Weights of a small mixture-of-experts language model, trained from scratch on English Wikipedia: 39.8M parameters.
Below are experts of layer 5 (counted from 0) of a mixture-of-experts language model. Rows are named router (the router's row for the expert) and show model dimensions 0-159. Each number is 200 + 30 x the weight over its row's rms, rounded and kept within 0 to 999.
Before each expert's rows: a language model's description of what the expert responds to; "mostly gets" lists some tokens that are sent to it at least half of the time. This comes from a sample of Wikipedia text that the model never trained on.

# expert 18
It responds to: Consonant pieces opening words, such as l, d, st, sc, sh, St, or c inside words: Oblast, bicycle, stone, scheme, lodged.
mostly gets: " l", " d", "l", " St", " t", " st"
router,208,239,174,153,233,197,200,260,160,219,200,233,209,190,205,254,182,236,192,117,206,201,164,216,167,161,206,214,189,225,218,190,196,165,225,270,189,175,196,158,224,241,187,211,181,197,227,179,225,206,155,231,200,189,185,208,187,142,158,147,154,207,203,221,232,150,217,177,178,165,191,188,195,185,208,235,241,186,243,184,244,214,215,160,228,150,209,174,173,197,198,263,116,236,221,183,154,197,217,221,191,183,228,261,213,205,177,253,236,239,219,231,233,134,170,181,193,164,147,163,190,188,217,206,175,214,245,198,198,168,246,257,208,130,238,198,211,214,174,212,206,217,249,194,171,166,174,210,195,183,223,166,185,190,214,214,198,258,237,211

# expert 23
It responds to: Line breaks and opening parentheses in infobox-style lists and headings, plus lowercase h starting nouns like h(arbour), h(otels), h(ospital).
mostly gets: "\n", " h", " =\n\n", " (", "(", ")\n"
router,267,237,251,223,184,151,179,222,189,209,220,188,210,178,194,138,243,243,186,267,206,191,118,237,192,165,190,193,190,166,177,213,256,247,249,193,216,190,181,232,148,201,202,208,219,196,226,199,148,218,232,222,172,217,215,189,165,214,237,152,203,189,244,177,215,164,246,210,210,224,222,193,195,162,215,207,144,164,220,157,157,230,228,221,183,144,191,164,228,193,154,222,194,139,245,209,191,208,188,221,177,176,224,196,245,211,172,147,222,198,196,160,231,177,167,161,235,238,210,203,196,157,252,181,154,198,177,206,221,183,198,211,167,206,216,170,177,227,199,247,186,220,191,194,208,186,211,210,167,247,210,204,136,238,199,163,183,180,231,164

# expert 26
It responds to: Single vowels or short vowel pieces inside words and personal or place names, as in McH(u)gh, Sam(u)els, j(u)venile, Mald(a).
mostly gets: "u", " Ma", " Bu", " Ge", "in", "o"
router,207,191,208,192,154,231,180,228,212,206,212,171,255,203,183,152,178,146,166,152,182,172,230,151,243,205,242,166,197,196,226,140,186,161,165,218,215,145,221,209,186,217,249,215,217,223,188,161,157,195,193,254,230,159,192,215,134,150,136,236,179,204,246,190,161,195,217,180,190,231,223,229,178,176,158,225,240,240,187,206,218,216,187,187,208,222,186,230,242,182,215,233,165,222,185,191,190,180,204,213,208,238,225,235,190,222,230,194,192,195,201,167,240,196,209,215,213,149,226,234,190,218,204,170,203,236,161,191,180,237,236,215,190,157,144,177,209,269,170,260,171,220,261,233,209,160,266,198,188,206,189,184,225,194,170,174,176,158,218,191

# expert 13
It responds to: Country, city and nationality names and their word pieces, such as United States, New York, Manila, Spanish, Brazil.
mostly gets: " States", " York", " London", " Australia", " France", " China"
router,239,232,218,229,237,218,238,193,154,233,196,131,245,183,151,172,224,204,152,176,194,221,205,208,236,194,172,207,224,170,174,204,184,212,182,234,191,254,220,244,231,129,187,232,204,177,227,187,178,264,185,167,189,242,253,252,190,197,213,212,181,248,168,207,231,210,240,177,172,238,225,198,187,197,216,252,205,238,208,216,166,209,220,173,214,200,176,243,182,221,191,178,228,150,192,156,253,163,143,233,197,192,187,231,208,229,164,238,206,202,249,193,152,167,246,177,204,189,170,216,163,182,203,242,184,240,239,203,197,216,176,187,180,197,208,197,158,172,236,157,190,221,225,199,206,211,208,218,192,239,174,207,158,255,186,184,184,214,154,189

# expert 15
It responds to: Digits and suffixes in years, statistics and ordinals, e.g. 19th century, 107th Congress, 82.3 males, 2011–12, plus second, third, million.
mostly gets: " second", " third", " century", "-year", " election", "ensus"
router,211,188,192,184,175,234,179,214,150,179,164,215,177,222,233,179,181,199,244,250,160,237,163,155,178,213,259,210,239,134,215,225,147,189,211,177,195,175,215,222,184,151,172,144,144,233,194,224,199,198,196,205,229,247,208,192,225,229,204,180,248,188,204,252,235,203,222,195,246,166,199,186,169,128,201,182,223,195,227,221,170,272,165,171,192,251,172,222,226,206,190,201,198,223,216,147,208,205,225,179,233,174,177,227,159,157,195,246,208,153,215,125,219,193,179,234,199,146,196,248,250,209,189,167,209,185,155,202,139,190,199,188,157,252,209,155,200,255,172,206,223,195,234,182,248,215,190,184,213,250,216,212,135,228,203,163,180,235,229,199

# expert 21
It responds to: Line-start dashes and colons in infobox and list entries like Position: Goalkeeper and Headquarters:, plus location prepositions of, in, near.
mostly gets: " Coordinates", " located", " •", " /", " near", "orthern"
router,176,187,190,177,226,214,196,219,165,157,252,217,168,268,190,207,192,194,196,173,186,153,186,200,177,184,257,261,179,187,203,196,178,197,193,192,229,252,218,155,249,168,247,171,168,254,239,205,213,183,223,261,249,249,207,183,184,204,178,217,169,155,216,170,226,190,227,250,189,248,175,208,226,202,206,205,179,175,200,231,220,172,231,194,210,165,187,239,213,146,181,235,229,199,160,196,186,204,238,133,223,170,188,186,177,216,194,204,199,193,211,266,198,199,166,199,232,209,187,228,246,186,221,194,187,208,194,227,258,151,177,206,200,180,191,218,218,234,236,196,202,221,220,199,184,154,191,272,244,246,249,203,262,175,208,197,147,186,177,212

# expert 11
It responds to: Word-final pieces like er, en, on, ation that close nouns, as in Lieut(en)ant, passeng(er), bik(er), observ(ation).
mostly gets: "en", "atter", " politician", "er", "ister", " player"
router,241,200,222,184,192,220,204,164,207,212,145,178,228,171,225,212,151,199,210,189,222,232,200,148,240,183,175,161,189,178,212,169,264,202,230,201,177,190,156,164,244,247,207,262,180,249,174,207,141,199,197,188,173,204,232,220,260,196,181,231,165,134,232,207,200,161,215,198,164,256,156,170,193,185,233,196,203,146,212,248,209,231,210,206,193,205,232,208,229,187,224,167,202,230,190,164,179,233,221,223,200,192,244,160,243,177,178,198,137,165,175,155,178,246,224,199,153,213,174,182,179,157,222,221,198,211,174,131,163,196,183,214,182,233,169,262,183,220,190,192,240,238,152,219,195,184,223,195,193,192,192,191,254,171,167,282,184,212,237,227

# expert 2
It responds to: Word-initial prefix or first-syllable pieces starting longer words, such as sub(urban), ad(ults), un(substantiated), dis, inter, over.
mostly gets: "ep", " sub", " ad", " dis", " met", " co"
router,198,176,185,173,175,154,164,192,236,149,185,228,149,183,203,205,227,179,218,246,176,212,170,210,207,231,159,186,231,215,251,219,190,186,211,192,210,207,208,202,187,237,186,212,180,159,202,216,216,173,169,181,212,200,231,183,243,216,181,228,204,221,240,200,275,241,156,236,268,171,183,186,207,203,250,151,190,188,253,215,189,178,204,207,192,206,199,203,189,239,203,219,183,215,177,188,264,232,115,191,169,181,208,222,165,228,187,229,156,214,213,210,222,195,194,169,205,203,228,206,201,266,175,201,256,205,147,201,254,223,201,163,244,178,255,205,211,159,178,218,229,221,218,249,196,251,169,182,215,151,221,191,205,149,144,205,207,163,212,239

# expert 19
It responds to: Table pipe separators, and middle or ending pieces of foreign personal and place names, like Serbian, Kinross-shire, Yakushin, Kathryn.
mostly gets: "istan", "rael", "burg", " Africa", "shire", " Germany"
router,169,244,201,218,196,187,224,183,231,195,229,243,193,187,163,205,221,199,173,229,149,172,142,182,209,163,214,262,161,205,212,188,178,127,227,193,202,211,131,193,220,192,167,194,234,202,186,196,156,211,194,267,214,199,231,212,274,143,195,179,206,174,217,142,212,231,230,160,233,170,177,242,244,200,217,224,211,172,205,239,187,196,165,213,245,194,176,205,226,210,176,155,188,180,189,205,174,212,208,224,238,173,191,208,156,157,269,180,206,165,219,247,161,161,165,163,182,254,128,198,164,212,191,239,237,207,206,170,207,170,172,174,213,214,239,219,184,201,200,234,159,212,212,228,238,236,187,193,235,223,264,212,211,205,208,207,165,181,187,246

# expert 16
It responds to: Single consonants or short pieces at the start or second position of words and names, such as m in Burmese, Danmark, Domestic, Via Rail.
mostly gets: " med", "-d", " prot", " ann", " Ann", " cond"
router,156,208,204,152,182,203,157,184,160,228,219,160,228,172,169,205,215,227,192,145,201,240,202,165,206,201,230,165,224,189,178,211,165,203,177,215,135,167,210,152,227,175,199,239,210,239,188,192,182,203,214,141,259,216,219,150,227,231,211,202,208,200,244,149,188,182,202,194,225,203,203,214,219,273,202,234,186,242,165,245,178,222,221,157,186,224,192,207,227,184,191,183,209,195,154,211,204,233,202,206,147,205,161,231,224,205,192,225,206,241,228,207,167,243,212,188,226,190,176,211,204,161,202,230,217,201,198,175,136,248,250,204,150,152,185,207,187,213,136,142,222,197,251,212,231,217,198,188,240,176,206,165,212,228,190,231,224,248,159,229

# expert 31
It responds to: Word-internal stem pieces after a first consonant, like all in fall, ell in fell, ur in resurrection, itt in Hewitt.
mostly gets: "ult", "-t", "ert", " particip", "eek", " struct"
router,238,245,190,153,235,209,206,185,186,243,194,233,185,230,266,170,198,248,232,194,195,166,167,180,160,250,173,168,219,245,157,215,180,191,197,210,207,169,214,176,165,196,160,264,235,245,254,195,238,196,226,174,192,170,180,203,168,226,216,221,242,213,221,256,185,211,165,241,162,162,199,184,218,154,225,130,195,175,174,187,208,218,237,243,194,210,208,203,255,178,170,227,238,222,189,153,140,227,213,267,163,212,190,186,233,182,219,243,209,147,223,223,216,224,210,172,223,136,200,239,194,179,228,240,160,180,211,200,157,199,128,202,176,239,177,183,197,200,173,187,183,177,228,146,223,197,217,177,196,169,241,156,161,185,190,225,215,183,216,178

# expert 14
It responds to: Byte pieces of Chinese/Japanese names after a parenthesis, plus listing words like including, such as, born, like, and some digits.
mostly gets: " including", " born", " include", " like", "side", " When"
router,189,170,163,203,242,222,225,177,231,189,253,201,194,157,147,194,165,230,157,249,195,219,190,198,171,146,222,215,223,176,190,204,219,165,193,178,211,186,177,215,138,155,208,201,175,211,142,193,246,193,239,202,177,183,146,206,173,198,216,216,178,155,175,238,196,168,204,219,198,235,208,178,148,214,193,210,177,205,189,189,166,243,210,196,208,203,223,182,208,250,211,153,217,207,161,168,183,176,175,154,245,189,210,222,213,188,230,168,228,262,142,185,175,224,168,239,166,160,177,204,230,242,218,125,164,159,203,258,194,199,222,169,175,137,214,167,199,179,150,204,224,187,216,189,155,182,229,201,189,264,210,268,212,248,149,157,218,195,184,217

# expert 4
It responds to: Single capital letters and short uppercase tokens inside abbreviations and codes, often in tables, such as LGBTQ, NME, RBI, USA.
mostly gets: " USA", "BC", "SP", " MF", " TV", "BA"
router,209,208,268,236,190,216,249,188,256,160,212,171,197,191,190,198,196,212,181,175,221,245,204,231,173,155,202,253,184,214,241,204,248,214,249,204,178,182,222,261,203,233,260,153,170,186,215,223,194,210,173,165,172,203,239,187,194,246,194,202,240,203,165,213,143,285,257,145,223,151,196,239,132,136,225,241,206,202,162,149,222,222,175,200,202,225,159,216,173,232,145,201,179,183,175,210,213,154,154,246,194,182,205,166,184,181,204,177,201,235,177,202,193,202,165,175,252,252,233,160,189,200,238,166,220,197,194,219,182,164,164,180,151,148,150,144,164,238,195,202,197,223,179,146,252,216,184,235,235,214,207,258,170,214,219,258,191,217,220,179

# expert 5
It responds to: First letter or short opening piece of a word, mostly F, f, w, g, th, fl, as in F(ox), f(rog), con(fl)ict.
mostly gets: " F", " f", " w", " g", " th", " e"
router,162,137,173,145,207,201,159,246,224,215,178,143,198,179,185,231,155,175,167,194,230,239,237,154,207,177,173,246,144,193,205,253,193,140,187,143,148,154,189,182,196,211,144,178,142,179,157,156,169,234,262,185,212,171,232,168,200,144,205,249,256,215,194,231,209,175,196,201,235,198,154,191,212,218,158,164,219,202,199,186,240,201,245,154,198,222,205,192,203,201,155,246,213,207,215,217,248,226,178,201,216,266,197,156,191,205,177,218,208,156,198,204,203,226,185,246,238,186,240,179,164,151,204,217,158,160,156,229,218,177,229,220,245,225,245,203,192,223,171,219,225,178,244,224,203,154,226,211,163,239,193,176,230,185,214,195,179,246,245,221

# expert 20
It responds to: Middle stems after prefixes like con, ex, re, un in Latinate words, as in unim(port)ant, inex(act)ly, disc(uss)ion, sp, comp.
mostly gets: " sp", " Sp", "ect", " comp", "act", "ct"
router,184,235,184,199,235,173,159,230,181,200,179,215,173,216,231,231,197,242,237,176,166,254,205,250,228,254,187,184,230,239,183,210,178,220,210,208,207,264,230,205,240,253,163,213,233,181,160,161,162,118,213,180,175,183,168,193,234,180,208,215,183,255,198,196,183,182,195,241,215,190,194,188,228,249,207,172,239,231,198,190,213,193,170,217,218,163,204,176,247,219,178,215,236,214,194,227,201,191,162,171,174,174,212,187,230,203,176,201,218,206,163,229,238,215,181,187,209,160,210,216,190,185,161,185,196,167,173,177,219,190,187,169,235,197,202,218,226,205,177,215,197,211,159,261,210,162,193,196,134,235,171,147,152,186,287,177,199,212,227,162

# expert 6
It responds to: Standalone spaces before numerals and hyphens or dashes joining words, as in wide-ranging, al-Zabadani, more than 10,000, approximately 1552.
mostly gets: " ar", " '", "{", "-A", "-p", "-P"
router,170,172,206,223,146,203,154,174,238,245,178,230,222,222,218,194,183,194,176,240,196,217,258,244,140,175,229,216,177,180,191,268,252,255,131,248,208,216,203,176,209,200,181,228,198,149,201,192,247,160,156,219,210,165,171,199,210,183,156,155,160,202,176,193,208,171,224,219,208,227,136,180,221,208,150,281,257,202,160,241,202,133,177,191,171,191,199,219,241,202,236,180,224,138,201,200,246,196,145,244,224,180,238,157,194,217,232,192,181,175,182,130,192,175,210,190,210,243,222,243,170,209,182,227,244,214,182,234,228,150,175,231,156,230,142,213,179,170,236,223,156,194,245,178,219,170,190,208,174,192,160,181,220,228,224,266,214,177,232,215

# expert 30
It responds to: The infinitive marker to after verbs or adjectives (able to, commissioned to), modals would, can, will, and word endings like -ent, -ing.
mostly gets: " would", " can", " final", " will", " could", " main"
router,228,154,201,167,162,234,209,163,216,226,215,166,164,205,248,163,205,245,219,179,143,141,180,215,221,200,150,243,186,167,219,151,217,188,230,185,219,186,224,208,240,158,258,231,230,170,178,206,222,246,207,209,207,155,215,195,204,174,186,193,214,248,178,208,169,234,165,242,172,233,177,228,250,221,211,154,171,179,232,161,166,220,231,237,246,222,164,213,237,234,138,211,206,201,202,220,205,198,166,166,196,178,228,171,172,214,176,162,219,145,235,204,155,163,158,160,122,151,198,197,193,177,182,177,253,181,261,188,231,183,159,173,158,229,212,212,209,152,187,158,211,216,236,184,261,253,125,173,219,157,165,182,248,155,210,218,215,181,189,149

# expert 12
It responds to: Lone capitals and letters in tables and lists, such as G of GA in football standings, N, E, S, plus compass words north, south.
mostly gets: " E", " N", " e", " n", " South", " North"
router,210,209,180,211,192,183,221,160,176,146,184,189,156,213,233,265,173,232,159,211,204,201,210,182,192,172,175,188,164,152,170,221,232,212,227,222,228,130,218,192,153,163,183,198,203,263,195,255,222,260,245,203,244,187,222,183,229,149,255,173,226,251,202,175,187,190,153,207,208,209,200,236,196,196,208,228,243,206,177,202,235,231,235,202,185,202,202,156,221,178,221,148,234,192,188,249,256,194,188,212,220,244,236,220,204,234,159,176,153,202,259,174,179,226,208,205,185,196,138,191,138,174,210,201,214,184,205,208,226,189,235,194,244,162,241,239,185,226,173,208,226,189,208,170,193,207,149,135,237,178,205,194,165,229,193,188,182,219,219,211

# expert 22
It responds to: Common nouns such as film, work, album, game and song after an article, plus name pieces like her in Carruthers, od in Todd.
mostly gets: " film", " work", " play", " album", " lead", " game"
router,212,158,210,185,203,153,256,248,222,189,205,135,235,172,189,210,212,211,161,235,257,228,243,219,239,194,176,182,171,224,198,211,233,254,220,170,200,220,244,183,191,178,229,202,223,208,212,170,217,191,201,166,189,207,157,186,147,216,219,220,249,161,159,198,174,204,145,151,227,183,203,155,188,207,203,155,176,169,239,213,206,148,166,234,178,205,152,201,148,197,189,222,193,222,189,169,247,197,240,161,139,257,140,164,206,179,155,144,233,194,185,217,169,250,198,212,226,213,211,205,199,222,223,197,174,150,147,226,197,228,197,246,163,218,184,226,200,201,186,199,225,148,187,222,226,228,194,198,211,201,170,262,234,240,167,211,255,173,198,234

# expert 9
It responds to: Pieces inside words such as as, or, ar, is (pilasters, shorter, reorganized, Gymnasium), plus the words such, known, those.
mostly gets: " such", " known", "as", " those", "itar", "or"
router,191,212,175,153,224,185,255,163,186,149,180,154,240,229,203,216,198,201,239,255,250,137,199,232,154,250,211,153,212,210,203,157,171,196,176,214,195,179,173,183,163,236,146,230,212,164,223,188,220,197,198,138,190,185,179,214,162,192,192,187,201,146,153,249,165,218,188,213,226,225,226,179,163,224,220,251,189,198,191,193,167,219,235,199,180,167,167,218,158,183,205,168,202,172,158,178,180,195,218,199,174,242,154,187,180,180,119,202,236,185,196,175,213,148,239,182,247,207,191,181,203,180,231,222,208,255,185,217,220,241,162,244,225,245,216,255,155,224,202,184,198,199,128,223,174,255,133,196,208,185,206,237,260,210,193,173,227,181,203,194

# expert 24
It responds to: Pieces like res, ac, s, ons, prov inside words (resort, corresponds, residents, Wisconsin), often in place or geography infoboxes.
mostly gets: "ac", " res", " there", "á", " cons", " prov"
router,182,237,145,248,220,203,265,175,203,225,218,152,181,174,135,173,200,165,197,176,151,202,197,191,249,211,212,204,215,229,182,169,177,274,134,140,194,157,235,228,184,214,232,217,212,158,190,227,191,156,219,234,231,181,165,224,139,189,199,157,210,224,147,234,168,185,155,220,231,203,266,195,187,174,175,190,177,202,188,199,235,208,221,225,176,219,204,245,194,189,189,194,173,216,176,241,189,216,232,235,173,169,224,200,176,217,227,143,244,175,195,178,218,192,204,177,221,225,238,228,187,210,160,201,156,184,215,188,153,233,228,171,223,253,159,194,187,147,232,185,171,157,188,201,175,212,159,241,201,228,177,193,167,257,212,201,217,206,155,177

# expert 0
It responds to: First piece of words opening with prefixes like ex-, un-, pro-, con-, sub-, often infobox labels such as Executive producer, Programmer, Producer.
mostly gets: " ex", " un", " Pro", " con", " ac", " pro"
router,188,220,181,185,219,153,207,227,175,228,169,265,189,206,245,170,185,154,180,196,232,260,193,183,204,247,189,206,239,196,199,200,199,217,202,178,169,168,201,193,244,233,247,201,215,157,213,264,232,170,127,216,196,274,205,199,235,184,202,221,194,172,239,143,201,197,200,228,188,199,193,213,204,246,144,149,235,200,231,236,192,249,149,189,254,177,201,229,138,213,207,233,161,195,218,189,218,197,202,200,172,161,233,190,245,214,157,234,187,198,184,185,244,178,213,187,211,167,247,158,200,239,186,207,243,184,164,155,204,199,210,152,216,193,245,173,169,180,240,225,165,193,185,215,160,168,211,244,217,211,208,180,145,209,205,201,250,193,180,226

# expert 25
It responds to: Career and life verbs and pieces in biographies after he or was, such as serving, attended, played, University, United, under.
mostly gets: " U", " out", " League", " University", " used", " United"
router,243,189,198,177,184,190,224,236,244,211,178,175,167,229,224,180,212,211,187,234,192,211,137,275,234,175,192,170,196,135,238,201,194,235,181,197,272,228,213,169,179,227,191,195,211,194,197,228,170,236,189,193,222,249,141,188,206,195,207,156,138,238,233,212,181,184,136,194,199,224,189,212,221,203,225,165,172,213,233,158,165,155,241,180,207,172,149,168,186,177,206,155,196,181,177,245,188,217,178,151,274,183,213,157,237,121,186,183,206,234,183,161,199,167,192,202,190,268,193,186,186,184,231,200,189,144,204,161,217,208,195,249,186,229,210,206,246,165,140,142,166,235,172,246,196,176,214,212,145,184,211,163,189,254,181,187,205,149,173,209

# expert 8
It responds to: Spaces, signs and digits opening a number in table cells of sports standings and results, such as | 3, +3, 0–3.
mostly gets: " −", " +", " %", " .", " $", " "
router,156,213,197,259,207,225,171,202,187,217,142,206,253,215,203,184,175,253,206,162,238,216,256,171,157,248,155,206,155,178,119,236,195,184,170,157,253,222,238,225,139,210,155,177,210,190,200,151,231,225,177,217,204,203,223,191,226,201,178,165,209,187,213,167,206,139,139,197,215,203,210,170,224,204,229,179,251,175,133,234,178,256,198,188,205,167,200,226,191,230,259,202,212,199,188,216,244,154,166,232,211,189,257,267,232,249,180,158,194,187,227,196,223,163,184,236,174,224,185,204,245,169,242,213,231,195,206,244,189,181,213,184,192,191,231,177,220,185,227,192,214,220,159,197,201,213,197,217,200,211,200,175,202,180,237,255,252,194,201,241

# expert 1
It responds to: Commas closing a phrase or clause before the next part of the sentence, also in, from and closing parentheses, as in "In 1922, the".
mostly gets: "),", ",", "\",", " in", ".,", "In"
router,151,180,210,223,230,185,231,246,153,188,223,202,176,190,195,226,191,118,143,242,190,140,226,198,170,169,220,240,178,196,201,214,192,168,183,214,208,252,214,214,213,208,257,188,182,210,170,187,201,166,186,212,231,204,186,196,190,241,155,211,230,189,193,171,208,209,259,214,147,233,147,212,214,239,176,220,179,218,205,206,195,172,197,162,157,187,186,220,219,195,157,235,178,149,194,235,172,176,180,214,206,175,208,191,169,227,216,272,183,259,135,212,231,147,171,191,155,257,205,215,187,186,193,214,205,185,219,202,204,210,199,208,243,219,138,235,184,235,199,186,173,193,193,201,148,125,222,275,163,230,152,131,258,188,156,180,155,193,264,163

# expert 7
It responds to: Short vowel-consonant pieces right after a word's first letter, like om in Romance, enn in tennis, ag in diagnosed.
mostly gets: "ap", "ip", "enn", "ik", "ipp", "arg"
router,190,167,221,227,230,138,201,181,248,161,207,216,236,179,151,241,245,226,200,229,188,235,217,181,235,228,182,170,206,149,152,193,159,167,194,216,196,220,217,244,178,251,205,162,252,205,215,184,179,156,171,223,184,182,186,185,177,178,235,237,195,211,148,237,190,184,213,237,189,159,223,147,192,171,190,178,196,164,218,149,204,239,170,238,231,216,170,162,205,186,176,190,151,228,175,184,192,183,174,172,228,197,161,188,220,180,183,133,203,226,178,219,140,215,204,177,200,207,187,230,257,264,187,214,182,174,223,235,176,178,211,144,190,168,232,203,244,274,172,233,189,203,156,193,236,208,264,258,234,199,196,164,209,154,174,147,202,157,210,197

# expert 27
It responds to: Inner syllables of proper names, often foreign people and places, such as Eitan, Nicholas, Eben, Kitt Peak, Lincolnshire, Nudibranchia.
mostly gets: " Aust", "vel", "ivil", "amb", " Rich", "š"
router,164,173,182,199,205,189,198,180,228,229,244,212,176,187,177,199,205,267,236,194,203,158,251,128,202,200,206,223,182,256,203,209,172,235,239,153,151,275,201,197,240,235,183,224,181,222,227,183,178,250,213,227,180,167,233,164,195,238,198,191,220,239,218,191,188,197,159,232,207,231,194,129,183,166,223,169,175,200,202,135,174,186,185,247,223,183,215,197,215,244,165,249,262,230,214,213,143,213,222,218,169,217,170,152,187,207,222,235,184,210,247,227,252,242,172,222,192,214,219,205,190,248,237,187,162,233,239,240,204,199,184,149,229,150,195,198,246,245,175,159,194,217,225,172,235,246,166,224,164,223,192,156,182,199,235,208,196,197,253,170

# expert 17
It responds to: Single capital letters beginning proper names, often team or person names, such as H(awks), Red S(ox), K(onomi), H(elen).
mostly gets: " H", " K", " J", " S", " Le", " Mar"
router,173,207,213,210,245,227,196,198,198,158,265,179,214,210,208,249,185,216,231,193,251,240,184,263,192,197,176,181,214,203,205,212,177,164,165,237,216,155,216,149,180,197,173,199,196,183,219,232,162,246,160,142,232,183,193,224,147,191,195,223,176,225,179,133,194,215,239,179,244,223,211,203,172,152,206,232,179,209,149,182,239,193,152,201,192,234,221,171,210,204,169,188,196,155,217,155,194,173,261,198,235,208,169,203,196,224,163,192,229,230,225,234,168,232,277,231,217,233,214,201,156,176,199,174,183,171,245,215,254,205,173,186,210,172,189,237,246,201,177,159,148,223,146,214,199,196,155,213,217,203,163,230,205,166,203,142,238,241,160,154

# expert 3
It responds to: Determiners starting noun phrases, mostly the and a, also his, its, their, an, after prepositions like of, in, as, to.
mostly gets: " the", " a", "The", " his", " The", " an"
router,186,230,212,160,217,238,167,183,237,183,206,249,193,208,142,161,175,254,222,159,210,212,212,149,208,174,244,229,211,197,244,154,230,218,171,206,172,142,142,166,221,211,209,146,198,256,233,196,207,202,163,186,193,229,180,202,184,235,198,246,171,202,267,215,158,230,201,249,172,144,223,192,180,192,165,212,186,219,192,199,151,199,222,242,242,161,122,207,213,165,228,219,183,172,139,214,146,204,249,225,196,168,198,186,176,258,207,164,230,161,143,194,197,224,181,193,189,150,182,231,225,209,209,191,222,257,216,210,198,202,254,192,200,246,175,233,230,203,182,235,207,194,171,172,246,250,210,196,200,168,228,232,198,229,184,221,209,182,187,190

# expert 28
It responds to: Leading hyphens of list items and e-like vowel pieces inside names, such as Boeing, Boeotia, Mendez, Receiving.
mostly gets: "he", "pe", " Ne", " Je", "See", "e"
router,152,246,222,207,221,197,205,188,212,168,199,240,190,200,208,202,213,152,196,220,185,205,218,166,156,174,199,163,200,203,226,210,187,205,169,167,215,193,233,162,181,179,174,196,223,175,166,194,192,178,271,200,168,152,160,234,210,208,190,211,249,176,206,215,250,208,179,221,186,195,246,185,216,172,169,232,192,213,95,183,227,172,201,189,187,210,204,195,223,253,248,218,209,259,235,194,228,174,194,185,229,179,176,216,128,196,264,209,148,151,234,190,204,226,210,162,159,186,175,179,201,225,155,137,210,217,245,171,224,216,205,244,192,171,169,220,168,191,219,203,219,203,211,206,178,201,188,196,213,223,167,190,182,225,152,276,143,246,183,172

# expert 29
It responds to: Colons and pipes in taxoboxes, infoboxes and tables (Clade:, Domain:), plus inner pieces like ul and ri in coag(ul)ant, fraud(ul)ent.
mostly gets: "ul", "ri", "ule", "bum", "ground", "="
router,196,250,158,203,206,145,186,182,231,161,225,205,186,193,191,220,143,220,168,235,165,245,251,230,165,197,193,198,202,220,165,238,248,164,179,215,200,164,215,174,166,237,249,219,199,159,216,183,207,176,174,267,168,222,126,193,195,221,182,233,204,192,164,197,210,164,243,197,143,225,157,215,193,234,233,207,180,196,243,206,190,165,163,227,172,219,209,220,204,189,205,167,189,170,179,167,172,163,176,222,208,171,213,189,219,175,188,218,240,212,207,241,200,201,241,168,183,209,199,209,143,179,204,174,192,197,194,175,173,232,258,223,194,191,158,151,220,134,244,185,192,151,152,175,154,227,193,187,165,114,189,233,187,206,144,180,197,167,198,240

# expert 10
It responds to: Auxiliary and linking verbs, and, not, also, and the -ly suffix in running prose, such as has been, is found, generally.
mostly gets: " also", " has", " have", " not", " are", " they"
router,229,185,230,152,135,249,269,191,187,199,256,242,262,191,185,207,188,258,206,220,173,138,228,233,230,234,248,204,193,197,203,165,212,209,200,161,205,214,151,158,181,160,229,214,224,161,162,198,184,229,125,184,221,252,203,231,232,248,179,228,223,199,219,223,213,201,171,186,175,180,203,155,178,197,152,197,190,223,216,181,161,213,215,158,198,226,224,243,197,180,159,204,226,169,148,240,160,239,160,196,203,177,170,166,174,217,241,238,192,183,207,239,219,200,199,233,217,143,214,210,216,134,169,181,211,221,207,182,154,217,154,232,240,179,179,250,237,178,196,179,217,184,193,191,196,214,157,216,188,169,167,189,238,199,194,206,222,202,198,173